{"num_hidden_layers": 8, "hidden_size": 128, "hidden_act": "squared_relu", "router_score": "sigmoid", "routed_scale": 2.0, "balance_loss": 0.000316, "init_std_router": 0.0218, "norm": "rmsnorm", "norm_eps": 1e-06, "optimizer": "muon_variant", "beta1": 0.95, "max_seq_len": 1024, "max_steps": 4471, "dataset": "wikipedia_en"}
Below are experts of layer 4 (counted from 0) of a mixture-of-experts language model. Rows are named router (the router's row for the expert), up (a neuron's input weights, with its number) and show model dimensions 0-127. Each number is 200 + 40 x the weight over its row's rms, rounded and kept within 0 to 999.
Before each expert's rows: a language model's description of what the expert responds to; "comes after" lists some tokens at least twice as common just before its tokens as in all text. This comes from a sample of Wikipedia text that the model never trained on. Tokens count by the router's weight.

# expert 3
Content verbs and nouns. Main content words following determiners or auxiliaries, like released, won, located, government, film, and verbs after would such as campaign, vote.
comes after: " the", " to", " was", " and", " a", " he"
router,196,143,215,192,237,219,217,94,217,251,162,133,100,179,204,269,142,194,247,168,254,246,243,222,150,195,223,195,203,207,176,281,234,190,172,128,184,207,214,282,267,170,120,161,187,225,182,187,219,202,183,223,170,243,175,209,250,150,212,188,167,183,224,193,236,201,112,131,193,116,157,137,216,118,229,160,184,132,202,172,217,176,210,259,177,166,185,191,126,217,185,220,156,207,132,198,190,197,186,206,206,196,143,200,210,240,157,216,190,197,186,154,244,162,212,261,187,269,142,181,136,179,241,212,153,204,245,171
up7,256,162,204,249,185,206,219,184,181,156,146,142,259,150,180,184,232,179,165,172,265,215,255,163,199,205,152,195,189,177,218,199,216,125,176,200,213,187,174,174,194,224,203,164,183,176,209,221,240,231,239,268,229,175,210,155,251,244,213,149,145,192,185,197,221,137,173,122,199,131,230,105,197,194,140,219,327,219,192,243,220,205,162,271,250,214,196,185,130,141,215,153,187,162,209,223,209,209,227,171,138,235,236,180,260,164,256,186,192,202,190,227,164,129,128,233,203,151,166,230,125,130,269,121,172,159,194,244
up8,184,117,187,136,212,205,229,219,198,198,172,182,218,225,223,153,171,211,224,214,183,167,310,253,183,154,185,251,244,239,148,224,142,195,173,158,230,173,226,198,221,185,209,221,236,254,191,238,201,177,184,148,196,271,197,227,211,236,250,223,195,250,240,187,284,292,214,214,157,208,188,247,184,117,276,223,237,253,254,153,202,183,227,186,177,191,121,274,164,203,198,249,130,260,249,193,224,280,234,228,184,187,168,226,168,140,160,196,150,229,212,225,285,154,222,204,188,157,146,178,144,219,265,208,126,156,231,192
up9,219,195,210,137,282,173,192,174,168,231,213,142,215,187,145,201,179,170,158,210,219,155,216,233,153,231,172,198,230,84,192,75,239,237,247,280,129,192,156,151,274,184,249,188,223,194,143,248,216,182,174,250,206,161,152,218,172,223,197,222,224,180,174,159,193,206,147,233,271,199,164,238,202,209,277,233,232,172,206,231,138,167,192,129,209,229,192,222,152,221,198,222,160,104,198,112,155,191,262,175,261,188,223,119,229,255,226,180,226,189,216,199,141,214,157,137,228,167,189,229,178,167,215,172,227,213,195,202
up10,191,52,132,159,172,217,162,215,256,258,162,137,170,238,227,160,190,175,296,213,248,280,202,188,141,214,130,268,141,261,197,233,240,150,173,140,207,217,218,209,186,156,227,177,186,188,221,242,227,233,228,174,196,194,152,180,234,176,201,174,123,197,269,195,197,177,142,219,243,234,143,190,185,152,251,206,192,162,235,163,226,170,182,209,102,187,182,235,153,192,240,246,172,186,204,183,229,190,159,156,175,150,150,284,220,183,167,212,125,187,186,180,266,165,228,174,183,207,183,221,204,178,195,216,234,189,218,275
up11,207,234,184,113,205,214,177,191,191,212,216,218,154,155,226,163,219,217,203,181,295,165,180,183,223,268,167,151,252,110,217,177,206,275,111,275,150,187,246,235,223,179,196,196,235,281,211,188,248,241,170,166,217,211,178,176,275,177,185,171,180,192,197,222,224,225,245,216,209,155,230,164,220,193,173,185,258,232,261,182,182,172,149,239,196,117,131,188,197,182,152,214,199,267,184,225,130,228,204,242,169,242,145,151,235,184,205,206,245,187,155,171,167,60,217,221,261,218,145,149,163,241,170,234,164,201,189,259
up12,149,232,210,186,226,172,183,186,198,174,198,168,132,159,247,229,248,188,211,105,139,198,231,186,243,176,229,122,197,181,234,272,203,191,214,215,187,233,229,192,197,251,121,211,222,256,130,235,233,275,267,229,207,194,146,198,163,154,180,228,232,155,140,210,227,162,222,145,243,184,183,180,285,276,157,182,258,206,149,191,218,219,173,226,165,213,187,155,131,96,182,186,179,175,161,184,161,223,156,205,205,166,170,195,130,134,156,178,169,147,214,220,148,179,182,175,160,213,122,211,130,111,218,173,150,200,215,156
up13,188,124,212,214,226,229,142,210,162,207,198,151,168,206,180,226,188,197,183,267,140,237,199,186,170,190,173,161,199,196,218,189,194,163,246,211,201,149,260,207,174,221,109,263,143,235,166,213,156,156,231,218,143,199,165,208,201,162,188,190,136,184,237,258,243,191,139,126,168,184,183,146,179,227,237,196,195,239,132,230,202,217,176,163,222,245,233,199,126,164,231,159,296,213,186,146,270,257,188,190,205,193,184,143,174,220,216,209,164,194,155,332,129,208,195,253,209,242,152,202,84,194,206,242,111,207,187,159
up14,267,105,222,294,266,220,191,201,255,277,233,184,218,157,275,172,153,254,162,180,174,157,107,112,181,161,114,206,263,187,298,106,249,155,213,194,165,203,223,131,232,206,193,188,148,166,132,174,249,188,187,163,219,174,180,217,193,188,163,195,209,243,218,248,166,192,194,144,145,210,152,215,152,234,139,191,216,174,195,194,159,228,212,118,195,150,203,170,193,171,182,188,218,163,193,183,197,205,238,168,195,135,216,178,162,195,229,203,168,209,162,212,212,176,210,176,188,137,198,150,248,181,155,167,135,224,202,163
up15,193,244,187,186,218,219,239,210,226,201,212,204,211,243,240,251,190,263,76,249,178,251,242,150,193,252,266,227,139,177,198,241,163,220,218,207,240,206,241,231,154,98,119,143,180,196,210,200,164,238,163,146,246,229,145,153,258,183,238,234,210,156,198,210,171,211,228,187,207,103,185,140,147,179,189,215,197,196,281,172,146,231,187,198,217,245,191,215,191,172,207,196,197,234,243,287,194,129,172,159,205,177,180,179,209,225,180,250,259,261,160,179,186,182,276,217,165,146,185,159,140,182,127,165,279,187,161,191
up16,185,189,225,208,148,216,210,226,144,154,235,219,249,194,183,157,208,226,202,219,217,184,231,220,107,221,219,222,246,198,311,236,237,204,212,131,237,175,140,231,180,190,282,197,231,213,202,217,232,167,187,165,151,255,115,157,135,194,260,183,208,174,163,242,268,226,206,226,162,182,169,208,180,165,226,178,186,212,182,236,178,193,201,148,165,185,127,234,231,279,273,201,184,130,134,190,202,215,139,185,176,124,183,214,175,231,184,310,167,258,266,236,251,207,219,226,223,252,136,206,241,168,257,171,215,152,188,122
up17,202,244,205,232,206,166,179,176,156,220,243,182,162,178,200,275,212,106,183,214,258,251,291,173,170,240,288,284,249,222,161,193,115,140,143,264,161,263,243,185,194,258,208,221,213,225,183,108,178,228,221,209,180,210,220,136,155,224,207,259,238,168,259,169,179,183,185,238,172,200,228,182,150,198,186,187,295,210,214,195,217,251,161,227,188,191,260,225,164,202,244,191,194,174,248,203,248,192,165,240,215,211,159,268,174,227,155,296,136,115,186,157,176,262,204,240,195,250,185,230,165,215,188,193,189,217,207,175
up18,186,247,155,151,149,161,138,180,140,188,133,239,224,176,171,150,176,266,176,217,220,228,199,150,124,211,180,230,270,207,207,186,212,181,175,166,196,220,131,158,217,254,204,216,185,233,160,220,208,149,207,222,179,215,186,157,158,159,162,164,207,221,231,236,147,209,225,194,178,126,162,88,261,251,180,133,256,163,121,250,123,182,138,230,240,229,179,184,280,158,174,183,212,250,157,144,193,255,216,203,185,198,196,172,205,211,200,229,216,108,94,208,186,244,233,197,230,253,190,224,145,201,231,200,146,152,221,229
up19,255,224,178,221,213,275,177,187,145,159,147,240,160,230,171,194,222,221,168,207,222,217,95,256,249,248,213,130,241,154,251,266,202,208,181,223,106,217,197,240,206,166,201,183,157,236,164,207,265,173,238,181,196,268,213,133,131,212,206,176,171,145,194,268,171,197,160,91,162,178,200,152,139,220,163,191,186,212,130,219,206,177,202,237,209,215,192,254,192,194,228,123,207,278,178,304,190,138,167,220,231,236,216,146,263,196,189,226,235,139,178,210,215,162,191,234,203,250,160,156,188,201,183,224,260,181,215,161
up20,238,190,214,184,184,124,300,272,206,172,207,238,164,259,287,189,308,237,212,214,182,183,215,242,272,206,174,205,205,194,121,235,164,142,153,165,155,189,174,180,153,204,152,140,144,181,170,212,187,195,157,243,187,211,275,189,156,191,253,172,258,209,194,163,189,131,176,208,236,178,176,170,250,172,147,206,251,193,224,207,223,271,127,162,192,302,189,147,152,218,185,170,244,164,140,162,191,154,229,152,206,250,197,223,154,243,172,221,163,181,155,207,129,227,152,213,210,212,204,247,199,216,229,213,128,222,195,248
up21,113,164,184,226,215,233,251,269,200,263,238,203,209,241,244,172,169,192,128,222,156,241,205,239,209,171,206,196,138,236,150,234,262,251,251,194,142,234,111,203,227,172,190,210,169,229,247,256,264,253,219,227,172,221,185,153,154,224,268,211,174,188,209,252,168,187,172,185,192,220,202,178,217,178,278,91,246,187,190,260,240,167,259,197,275,196,201,232,83,171,150,199,164,275,222,189,183,198,179,146,175,202,179,217,262,221,144,170,173,219,245,170,206,188,109,177,197,261,177,208,211,213,200,255,182,200,238,216
up22,173,178,201,199,171,232,223,175,203,211,164,119,135,228,211,277,172,158,187,173,220,155,264,159,170,125,231,200,203,205,187,166,237,197,205,257,261,282,210,204,262,201,220,233,101,136,181,159,175,217,189,218,227,250,133,200,210,247,230,178,154,245,197,184,164,202,222,104,200,143,242,193,253,244,230,252,173,169,246,133,164,198,160,251,232,217,210,200,214,231,195,194,183,144,136,215,220,188,276,219,184,243,230,190,223,211,210,190,206,164,203,182,156,186,236,187,144,250,203,288,238,103,224,213,194,179,124,306
up23,213,166,230,196,243,235,238,241,235,238,129,178,170,201,183,167,174,221,218,220,214,303,221,279,146,183,144,190,239,188,237,259,218,203,147,227,189,209,210,169,271,171,233,255,169,132,166,142,183,173,163,178,165,234,213,193,138,174,195,210,274,130,210,159,218,250,192,212,256,178,241,187,280,143,167,173,189,95,150,177,192,119,235,220,147,211,262,252,205,239,202,228,168,191,177,202,165,177,205,174,213,192,139,268,148,201,227,243,159,195,163,234,242,160,174,151,236,262,175,188,236,157,146,276,223,224,225,262

# expert 4
Sentence and section boundaries. Sentence-ending periods before paragraph breaks, == heading markers, table pipes, list dashes, opening quotes, and trailing year or day digits.
comes after: "20", "19", "\n", " |\n", ".\n\n", ")\n"
router,252,160,286,185,206,216,273,185,185,191,262,212,176,213,233,236,148,170,228,160,223,189,216,157,206,152,239,225,232,220,225,166,228,146,149,175,206,249,215,259,161,176,175,83,187,266,181,166,148,234,177,255,153,242,197,218,187,193,305,205,170,209,195,286,194,191,164,153,140,200,120,167,206,216,191,158,275,143,165,230,177,249,132,276,157,203,207,194,167,161,146,160,232,173,156,174,214,187,226,207,203,218,110,189,157,158,157,240,225,196,143,148,264,199,212,195,166,209,153,179,199,169,290,229,199,202,209,203
up7,213,162,122,235,224,211,233,185,181,189,208,191,176,171,181,202,185,192,243,212,241,145,243,186,170,163,112,122,220,158,217,195,230,192,228,238,171,180,191,196,272,171,233,174,216,242,177,173,210,273,269,222,153,156,229,206,151,250,232,107,160,221,167,186,255,151,151,202,253,238,193,192,172,191,175,244,253,200,250,206,145,162,122,212,311,217,155,177,122,218,138,183,233,162,294,253,260,172,201,182,203,221,224,245,171,207,168,230,246,140,189,249,184,153,160,235,166,157,189,207,139,145,217,130,187,195,260,205
up8,173,139,235,242,179,226,208,143,175,132,187,253,171,213,197,208,200,184,223,228,169,153,197,201,245,229,187,257,217,154,233,218,159,151,148,188,204,191,164,148,232,245,160,245,179,184,226,133,275,222,259,159,255,215,219,222,269,174,196,215,203,202,198,165,281,187,199,205,198,180,215,151,233,211,213,199,232,124,197,135,234,192,195,246,131,239,127,153,142,219,246,167,150,237,219,245,138,273,193,132,220,161,156,162,155,257,187,165,220,206,120,136,268,116,199,220,191,204,208,221,135,137,181,253,251,130,210,155
up9,178,298,204,197,290,170,193,260,266,188,144,177,183,194,101,210,211,208,193,189,200,194,180,166,205,207,195,181,273,129,178,148,240,174,185,211,227,207,172,233,177,189,266,243,195,235,313,157,183,161,156,171,143,234,186,216,173,171,235,211,289,171,246,121,125,213,219,176,248,257,233,197,195,180,215,201,214,137,206,200,190,156,288,214,223,190,154,195,122,267,250,237,228,152,175,236,149,160,240,220,216,191,251,184,198,182,245,188,246,200,232,220,196,139,201,212,148,203,265,179,171,128,155,227,160,181,181,156
up10,204,133,155,177,133,273,167,195,234,251,185,193,238,198,146,214,116,187,224,194,248,219,192,176,133,229,159,182,205,238,116,174,198,211,145,233,204,205,196,235,191,173,184,110,160,190,177,270,184,211,182,202,149,225,157,215,239,268,140,171,129,228,274,240,178,183,157,201,258,229,152,213,140,180,188,212,180,207,237,171,206,194,180,199,134,143,206,204,211,296,269,226,186,203,181,256,284,162,202,139,263,168,237,287,185,238,200,214,206,132,193,129,127,168,207,260,188,161,190,184,213,246,233,201,186,194,175,252
up11,170,181,194,141,156,213,161,237,196,272,230,241,316,181,233,209,253,185,158,198,281,201,245,180,212,149,212,200,218,229,237,200,194,233,169,195,183,167,242,218,161,177,223,128,158,205,156,268,161,136,221,226,172,296,205,200,253,149,241,269,195,229,183,185,144,188,153,213,246,206,230,145,143,196,190,160,229,239,223,124,172,248,175,247,206,209,134,176,177,102,107,226,206,157,151,172,175,174,228,170,258,193,138,126,191,195,163,185,199,198,195,198,202,206,122,192,220,196,162,152,168,217,276,216,187,230,221,140
up12,250,239,103,214,228,143,187,197,128,216,179,206,231,169,234,261,202,220,247,189,185,249,157,180,204,234,190,189,187,179,220,307,219,225,146,260,214,206,138,108,245,186,157,144,284,207,195,277,184,160,221,166,222,138,176,149,127,217,250,212,249,184,225,185,198,226,117,237,200,193,180,175,244,227,156,179,248,157,207,239,235,201,207,195,240,205,278,188,184,208,155,242,254,134,126,208,259,171,206,173,167,193,195,146,182,166,263,205,196,206,148,231,260,202,169,211,208,163,176,185,138,148,277,191,173,223,260,210
up13,206,164,214,175,262,201,204,197,263,251,221,191,164,182,208,187,253,226,108,186,136,149,144,190,161,189,214,108,212,273,272,128,188,165,217,190,213,185,124,239,237,294,181,169,225,191,220,204,188,194,199,165,208,224,157,155,201,237,204,199,191,188,166,107,252,189,208,211,131,166,146,220,160,199,198,170,238,118,175,188,147,218,167,196,256,163,217,182,173,147,153,187,150,154,173,210,240,201,235,150,194,173,201,244,221,196,196,244,182,268,153,184,201,234,132,280,149,207,195,206,211,269,151,272,156,178,101,174
up14,218,110,202,254,197,191,135,174,178,225,258,211,182,226,229,163,138,208,136,261,155,160,145,227,129,227,149,163,277,190,197,103,231,217,250,255,195,169,158,156,197,178,165,158,174,216,145,247,177,201,172,194,189,218,232,160,186,221,198,174,167,210,242,255,215,140,173,137,183,175,246,282,204,263,194,153,200,171,189,126,163,268,187,250,170,173,134,258,146,153,149,206,191,158,191,218,155,153,206,222,183,121,172,156,227,179,169,186,196,203,295,176,188,214,189,181,239,158,222,188,148,153,257,162,239,235,220,165
up15,249,197,216,213,189,292,201,197,200,166,194,188,158,220,213,236,244,221,207,152,233,266,175,180,209,259,170,197,222,245,220,191,177,201,234,167,193,271,215,212,170,175,86,93,132,199,219,140,174,195,148,141,195,247,277,156,225,226,239,227,224,162,204,196,184,159,254,192,278,155,201,184,125,183,251,152,214,239,223,224,170,156,145,226,265,293,170,214,212,225,200,212,182,193,253,243,187,176,143,235,257,231,168,175,197,214,141,157,225,185,114,207,222,167,178,186,239,137,259,176,230,237,185,274,193,218,236,270
up16,185,221,221,187,199,171,244,199,239,127,177,333,204,223,232,133,132,176,154,208,248,227,225,166,162,181,170,185,181,215,199,182,184,150,193,170,205,236,234,185,159,192,222,173,214,217,178,162,257,290,297,224,219,217,222,188,188,116,211,252,140,229,158,194,260,192,180,190,178,176,181,196,241,207,178,152,142,123,207,184,109,190,253,176,224,252,207,183,156,236,203,196,202,178,168,137,150,191,91,158,186,183,212,186,185,234,116,189,189,214,192,143,244,210,195,188,189,209,156,206,128,121,272,221,264,194,139,177
up17,186,184,213,186,253,157,191,129,153,200,273,155,239,255,159,181,219,186,192,183,187,305,203,212,182,225,262,243,291,167,349,190,149,208,181,140,211,199,267,204,216,155,148,220,228,207,239,125,173,206,232,189,187,201,228,163,220,191,136,229,208,193,266,190,150,180,231,237,246,158,274,235,130,170,260,231,263,206,158,178,189,187,190,175,167,228,151,164,153,221,209,190,197,255,177,154,276,188,184,215,183,237,181,257,205,202,195,212,198,188,253,210,195,183,222,185,194,264,226,271,213,180,238,198,192,214,260,102
up18,180,160,217,159,134,211,196,265,215,194,236,156,212,223,150,159,218,255,215,271,237,213,233,147,185,214,199,259,217,194,210,192,239,191,168,257,225,196,198,193,221,194,217,143,172,274,247,198,253,161,214,239,220,263,224,196,193,260,185,256,166,179,206,192,173,211,153,221,246,216,133,195,225,258,245,244,256,146,208,191,147,182,185,256,210,282,183,172,157,260,168,153,190,174,247,208,258,241,164,64,154,193,174,295,211,197,156,233,263,185,253,264,238,242,177,213,260,138,189,191,174,155,142,201,153,131,180,192
up19,242,175,190,217,280,217,240,163,134,233,185,176,154,191,185,213,178,209,268,202,187,262,152,148,152,225,204,203,198,198,253,189,254,139,214,178,167,228,180,188,195,99,182,231,161,228,200,166,232,195,220,90,177,216,140,208,223,194,206,178,188,212,173,256,226,213,88,122,162,170,176,199,196,203,165,148,228,110,111,202,227,180,190,231,179,193,210,131,175,235,146,261,203,255,186,228,166,187,214,236,167,198,225,252,146,232,223,278,185,193,160,179,176,221,187,251,174,202,120,247,187,178,226,137,131,122,219,151
up20,244,136,204,162,195,175,239,238,183,130,188,137,268,261,205,107,298,239,164,157,259,212,241,172,210,185,213,211,246,191,193,185,192,235,212,158,257,210,189,197,191,221,211,281,193,176,151,124,219,219,204,172,139,185,202,223,243,193,220,196,264,241,214,225,212,175,194,235,258,255,179,197,221,192,189,235,129,201,212,202,198,189,111,176,214,204,107,142,157,156,231,132,170,238,162,143,215,130,194,207,154,286,220,150,215,195,163,119,162,164,164,167,186,155,201,176,221,201,240,183,128,225,263,180,232,233,229,138
up21,202,256,144,232,269,224,195,228,225,190,231,192,213,227,229,223,175,204,198,210,160,267,177,152,217,161,250,183,134,256,154,251,149,169,161,210,193,223,125,201,289,158,213,227,205,218,316,282,206,207,288,196,187,278,171,253,181,144,290,176,188,176,173,167,137,226,175,145,250,263,177,156,243,232,217,223,205,258,168,243,192,112,218,157,179,241,143,162,246,205,173,138,202,197,201,184,169,249,211,177,202,205,117,186,212,169,170,186,239,170,210,206,195,183,167,159,252,178,179,152,180,158,194,228,123,188,172,194
up22,247,181,157,198,112,117,159,228,247,190,244,212,177,200,225,285,261,253,276,152,134,180,258,239,203,145,185,236,168,227,185,155,158,161,143,265,118,183,177,246,236,231,208,217,205,119,195,195,198,236,184,247,208,210,139,194,202,256,196,211,196,147,179,222,152,186,177,204,194,162,89,155,206,242,275,232,181,156,201,189,168,231,195,262,206,162,219,224,205,142,167,245,218,187,206,185,192,253,245,218,153,223,184,210,233,247,201,176,210,182,150,227,181,141,258,200,166,180,191,297,188,200,219,227,183,296,196,256
up23,172,192,94,203,218,230,193,97,236,133,203,183,219,186,192,227,145,232,165,229,191,193,183,242,263,199,207,135,240,188,186,273,222,143,248,165,168,227,222,239,243,173,228,216,224,199,177,225,192,232,161,160,240,193,188,223,191,232,232,149,157,190,134,214,225,182,257,242,219,158,168,214,256,155,209,171,280,139,220,167,143,157,150,235,197,132,204,102,218,290,246,268,160,206,201,154,182,200,188,251,212,214,207,185,190,245,161,253,134,262,191,202,197,210,299,202,170,231,176,275,168,241,167,223,186,140,223,158

# expert 6
Spaces, commas, month names. Standalone spaces in tables, commas between place names like Hampton, Virginia, the conjunction and, score dashes, and month names before dates.
comes after: " |", ",", " in", ":", " March", " January"
router,236,195,286,258,152,227,257,219,302,172,180,137,159,185,214,222,185,235,195,193,253,181,246,187,187,171,244,139,307,165,261,222,163,115,197,205,193,214,183,308,192,248,180,156,131,247,190,133,172,200,83,262,170,204,244,149,138,177,266,206,252,222,201,170,181,235,144,198,195,146,157,213,222,159,183,130,201,158,250,187,180,212,214,226,187,173,223,177,134,218,208,185,167,189,161,155,175,188,197,210,174,249,183,235,187,174,142,267,216,172,200,165,222,213,174,137,163,178,133,198,181,179,204,203,211,190,193,197
up7,226,177,161,217,228,202,113,106,256,183,180,188,245,229,141,183,168,148,172,204,233,180,234,200,179,197,154,175,206,188,216,191,166,202,196,199,255,257,209,191,252,106,215,214,187,216,170,169,268,289,157,233,160,126,184,161,218,157,178,151,157,276,154,250,187,137,170,179,231,216,187,217,168,228,227,200,270,235,313,205,191,182,201,266,241,218,183,171,147,246,181,183,186,256,189,217,179,187,186,204,236,168,306,230,256,162,107,201,143,237,218,268,215,130,128,202,208,206,196,204,211,153,216,215,155,184,212,217
up8,206,180,181,156,260,210,180,230,261,184,275,222,276,256,227,215,204,201,199,233,198,107,207,235,165,206,219,188,145,194,149,234,257,153,245,203,219,171,256,205,216,176,260,209,143,249,225,136,214,215,167,245,263,183,225,226,215,194,183,232,192,209,251,220,243,230,211,116,188,223,222,251,285,179,261,243,219,135,278,227,193,308,323,207,154,216,207,195,181,264,238,215,193,267,214,241,266,205,196,194,160,217,168,178,232,167,199,195,203,163,152,232,255,240,218,208,260,170,145,173,193,174,252,145,242,214,191,191
up9,226,228,204,181,273,240,177,214,175,281,204,215,153,161,187,203,118,207,141,241,204,154,181,168,97,232,154,176,319,148,250,128,214,216,229,208,241,203,200,217,187,190,221,150,208,153,172,139,170,232,209,190,231,218,244,260,167,221,196,195,213,169,253,181,219,170,132,198,166,197,212,228,204,208,154,196,257,193,179,174,202,104,247,156,93,210,166,289,204,224,188,240,157,216,191,220,155,115,209,197,238,175,160,187,129,210,169,201,240,226,213,153,174,170,124,166,239,127,197,168,235,140,181,178,240,195,204,224
up10,221,112,165,268,263,235,229,251,274,211,212,253,221,220,205,169,197,181,200,247,239,131,161,287,175,226,209,161,190,280,215,212,260,153,172,105,236,233,215,206,179,165,167,250,240,193,227,211,232,241,176,156,191,248,235,204,140,203,266,156,217,164,210,251,185,163,176,164,173,187,198,163,184,111,177,198,118,216,181,207,258,175,215,195,141,186,165,166,131,177,264,236,273,156,115,232,216,181,212,193,178,223,231,181,117,233,183,220,167,188,158,145,225,252,224,212,172,247,190,223,205,259,237,170,158,146,173,198
up11,156,139,219,196,174,160,117,179,156,189,162,201,179,192,221,187,216,219,182,241,175,232,147,193,196,222,209,202,164,150,177,187,204,238,234,151,198,165,290,249,247,181,172,239,167,169,217,235,263,204,148,132,197,289,134,222,274,191,250,179,166,192,173,215,188,229,240,213,256,168,70,167,223,243,236,184,195,229,204,184,236,196,161,176,101,187,200,179,211,154,162,153,189,203,178,286,194,214,195,143,266,161,105,190,185,190,236,203,195,139,145,228,260,197,232,122,212,212,205,196,176,191,164,256,132,264,227,166
up12,171,229,178,199,199,180,198,261,189,169,190,220,135,189,203,256,178,222,219,189,264,179,233,165,265,189,167,212,270,145,96,197,229,157,201,216,181,215,261,141,204,156,189,218,162,287,207,150,228,150,184,159,146,164,176,129,249,164,210,198,261,169,208,190,212,250,217,208,174,165,169,176,209,197,195,114,148,57,234,183,155,198,202,215,205,171,197,204,84,232,239,244,142,155,137,181,214,184,164,176,171,177,180,246,130,139,234,156,275,172,213,230,209,190,223,263,258,198,227,216,198,211,182,176,198,149,172,186
up13,267,126,209,212,258,294,209,165,186,212,223,169,223,209,207,136,175,266,187,201,156,230,206,202,213,204,146,253,216,166,283,196,166,97,138,181,185,185,237,165,228,181,189,169,192,130,294,175,235,185,162,178,179,215,157,210,207,176,262,244,164,172,137,234,257,231,196,215,257,206,142,234,208,156,224,220,216,146,215,178,157,209,164,146,186,177,245,295,136,173,151,192,237,177,226,201,267,252,249,191,137,163,205,225,193,237,213,220,213,268,237,120,232,168,199,176,169,155,214,146,172,200,154,189,236,185,121,181
up14,228,125,199,261,314,234,141,191,202,269,247,225,258,119,308,215,141,195,174,203,188,152,95,127,154,174,121,212,248,223,285,109,268,247,213,213,182,176,200,135,250,221,229,210,201,190,154,189,221,171,211,146,256,205,163,227,238,248,176,207,204,230,228,232,179,164,197,182,200,207,180,271,169,220,163,198,189,207,205,174,144,212,173,123,202,133,165,228,206,166,132,194,189,185,186,170,188,174,240,154,203,167,182,235,202,208,234,164,185,211,203,173,190,192,206,197,179,136,260,196,199,214,195,157,139,187,216,165
up15,154,195,217,197,175,230,228,238,227,160,199,144,213,200,203,183,276,234,74,169,213,169,177,179,192,220,173,187,160,222,197,185,170,234,238,207,239,217,228,274,238,118,143,182,118,255,262,245,205,217,179,157,189,240,215,153,305,165,291,258,277,168,195,215,264,212,127,170,198,172,163,205,240,180,183,208,248,217,312,181,214,162,177,193,260,146,212,214,245,196,240,267,163,207,177,222,185,211,120,148,200,186,155,158,245,150,146,200,221,207,195,191,175,135,191,197,223,171,203,218,176,195,206,190,282,207,208,180
up16,266,202,246,236,182,168,224,183,215,197,128,254,214,235,234,169,226,133,211,192,240,249,142,202,178,212,172,229,219,156,175,217,214,170,224,200,220,116,180,293,208,163,195,248,122,151,232,178,154,208,212,232,160,206,132,193,180,120,208,197,123,229,184,193,229,201,167,179,246,250,241,182,226,218,161,242,197,184,246,107,111,194,204,154,221,224,168,144,256,253,233,208,180,115,212,146,271,196,200,131,174,185,182,215,233,212,204,231,166,190,211,208,289,213,263,244,242,247,156,185,195,207,215,194,288,182,180,110
up17,261,156,194,159,116,196,178,104,203,165,224,138,211,235,230,253,221,133,165,126,258,233,204,293,159,177,183,210,226,141,183,318,162,183,214,178,169,175,235,185,184,221,215,266,198,201,232,222,166,204,250,101,168,216,223,102,174,157,154,233,170,176,170,203,199,187,213,216,213,155,150,257,157,204,160,163,240,212,214,213,173,191,183,178,221,169,237,160,201,209,157,206,239,120,184,254,249,172,171,260,183,180,185,239,214,220,174,233,175,139,186,175,202,216,280,237,168,200,178,186,175,254,187,155,211,228,302,221
up18,167,126,195,196,128,264,201,147,225,191,212,221,208,189,155,161,164,204,175,176,182,262,178,174,164,192,192,211,250,202,158,193,266,211,140,273,251,172,102,232,171,185,198,253,242,284,180,224,212,121,197,247,229,207,161,178,239,188,255,249,220,115,262,242,140,190,196,177,228,186,105,225,131,218,131,239,227,177,183,178,175,200,260,247,236,249,182,181,231,261,180,227,200,198,188,202,232,252,228,126,179,244,199,292,203,241,199,259,204,214,200,243,223,200,290,179,161,169,206,227,151,198,151,180,172,176,237,161
up19,218,201,164,188,251,228,161,167,179,128,154,229,144,209,205,254,229,210,189,232,181,180,147,192,239,235,224,132,199,179,171,212,242,199,185,196,153,209,212,226,172,146,172,199,293,190,222,176,228,161,217,165,242,207,167,184,189,192,182,239,152,226,162,168,221,163,105,201,148,151,227,166,176,169,96,151,118,140,146,192,142,149,144,152,261,176,163,239,149,220,189,233,235,240,210,247,198,191,223,207,258,215,167,138,179,115,122,168,163,253,209,211,191,212,273,211,152,188,288,205,213,140,146,211,211,122,175,159
up20,240,192,204,181,196,162,238,229,259,212,172,207,254,219,202,198,201,204,237,110,132,199,233,161,252,222,226,264,171,111,201,215,203,221,215,200,196,224,202,190,173,249,192,147,200,164,141,201,157,234,234,129,158,177,216,213,197,167,269,158,233,197,210,255,238,136,197,199,178,227,191,200,212,170,224,126,251,178,207,240,156,146,150,118,177,230,209,147,186,151,141,193,249,195,220,170,177,232,273,248,231,212,153,182,257,183,59,250,184,216,200,142,137,143,227,230,295,237,257,201,184,166,245,186,125,213,217,201
up21,196,274,159,185,233,261,208,261,133,190,212,242,185,218,179,212,142,166,153,220,183,276,202,185,215,174,195,159,161,241,211,209,127,152,248,139,179,270,236,210,223,133,113,272,128,195,242,217,178,270,232,186,186,216,166,198,188,215,275,180,135,159,214,160,177,220,132,167,194,151,186,182,222,202,186,141,228,252,147,205,223,239,199,205,211,253,236,281,180,176,199,208,198,220,197,142,190,280,215,282,149,143,150,193,235,172,194,126,247,147,208,198,205,191,165,239,192,257,204,254,230,136,230,235,144,165,189,181
up22,227,176,102,225,149,196,234,263,208,240,268,181,130,195,177,239,165,162,209,133,217,252,178,241,191,121,197,216,217,211,183,176,181,122,185,186,138,190,171,235,237,210,227,209,176,163,150,208,132,256,160,182,184,160,135,188,157,209,183,214,165,221,224,235,138,178,171,228,259,184,152,105,231,200,210,229,159,184,273,128,193,236,204,250,231,167,179,165,185,168,180,229,124,166,240,195,212,267,272,149,141,227,192,284,193,216,125,221,219,207,184,186,136,251,278,178,165,151,175,245,235,234,168,244,200,212,201,203
up23,219,197,169,167,197,177,174,152,249,188,193,134,259,173,211,258,181,165,218,210,234,189,254,188,169,154,238,220,235,123,262,221,202,158,211,187,236,206,196,216,236,138,231,239,149,41,151,185,262,211,181,159,158,224,248,237,206,223,258,158,213,186,177,216,247,203,172,191,236,212,196,161,227,169,197,222,143,173,271,149,135,210,213,126,167,170,228,154,158,222,211,203,122,224,182,122,183,147,231,187,208,214,94,212,158,213,172,281,162,175,126,205,200,154,233,154,191,207,145,174,176,218,188,207,238,202,259,251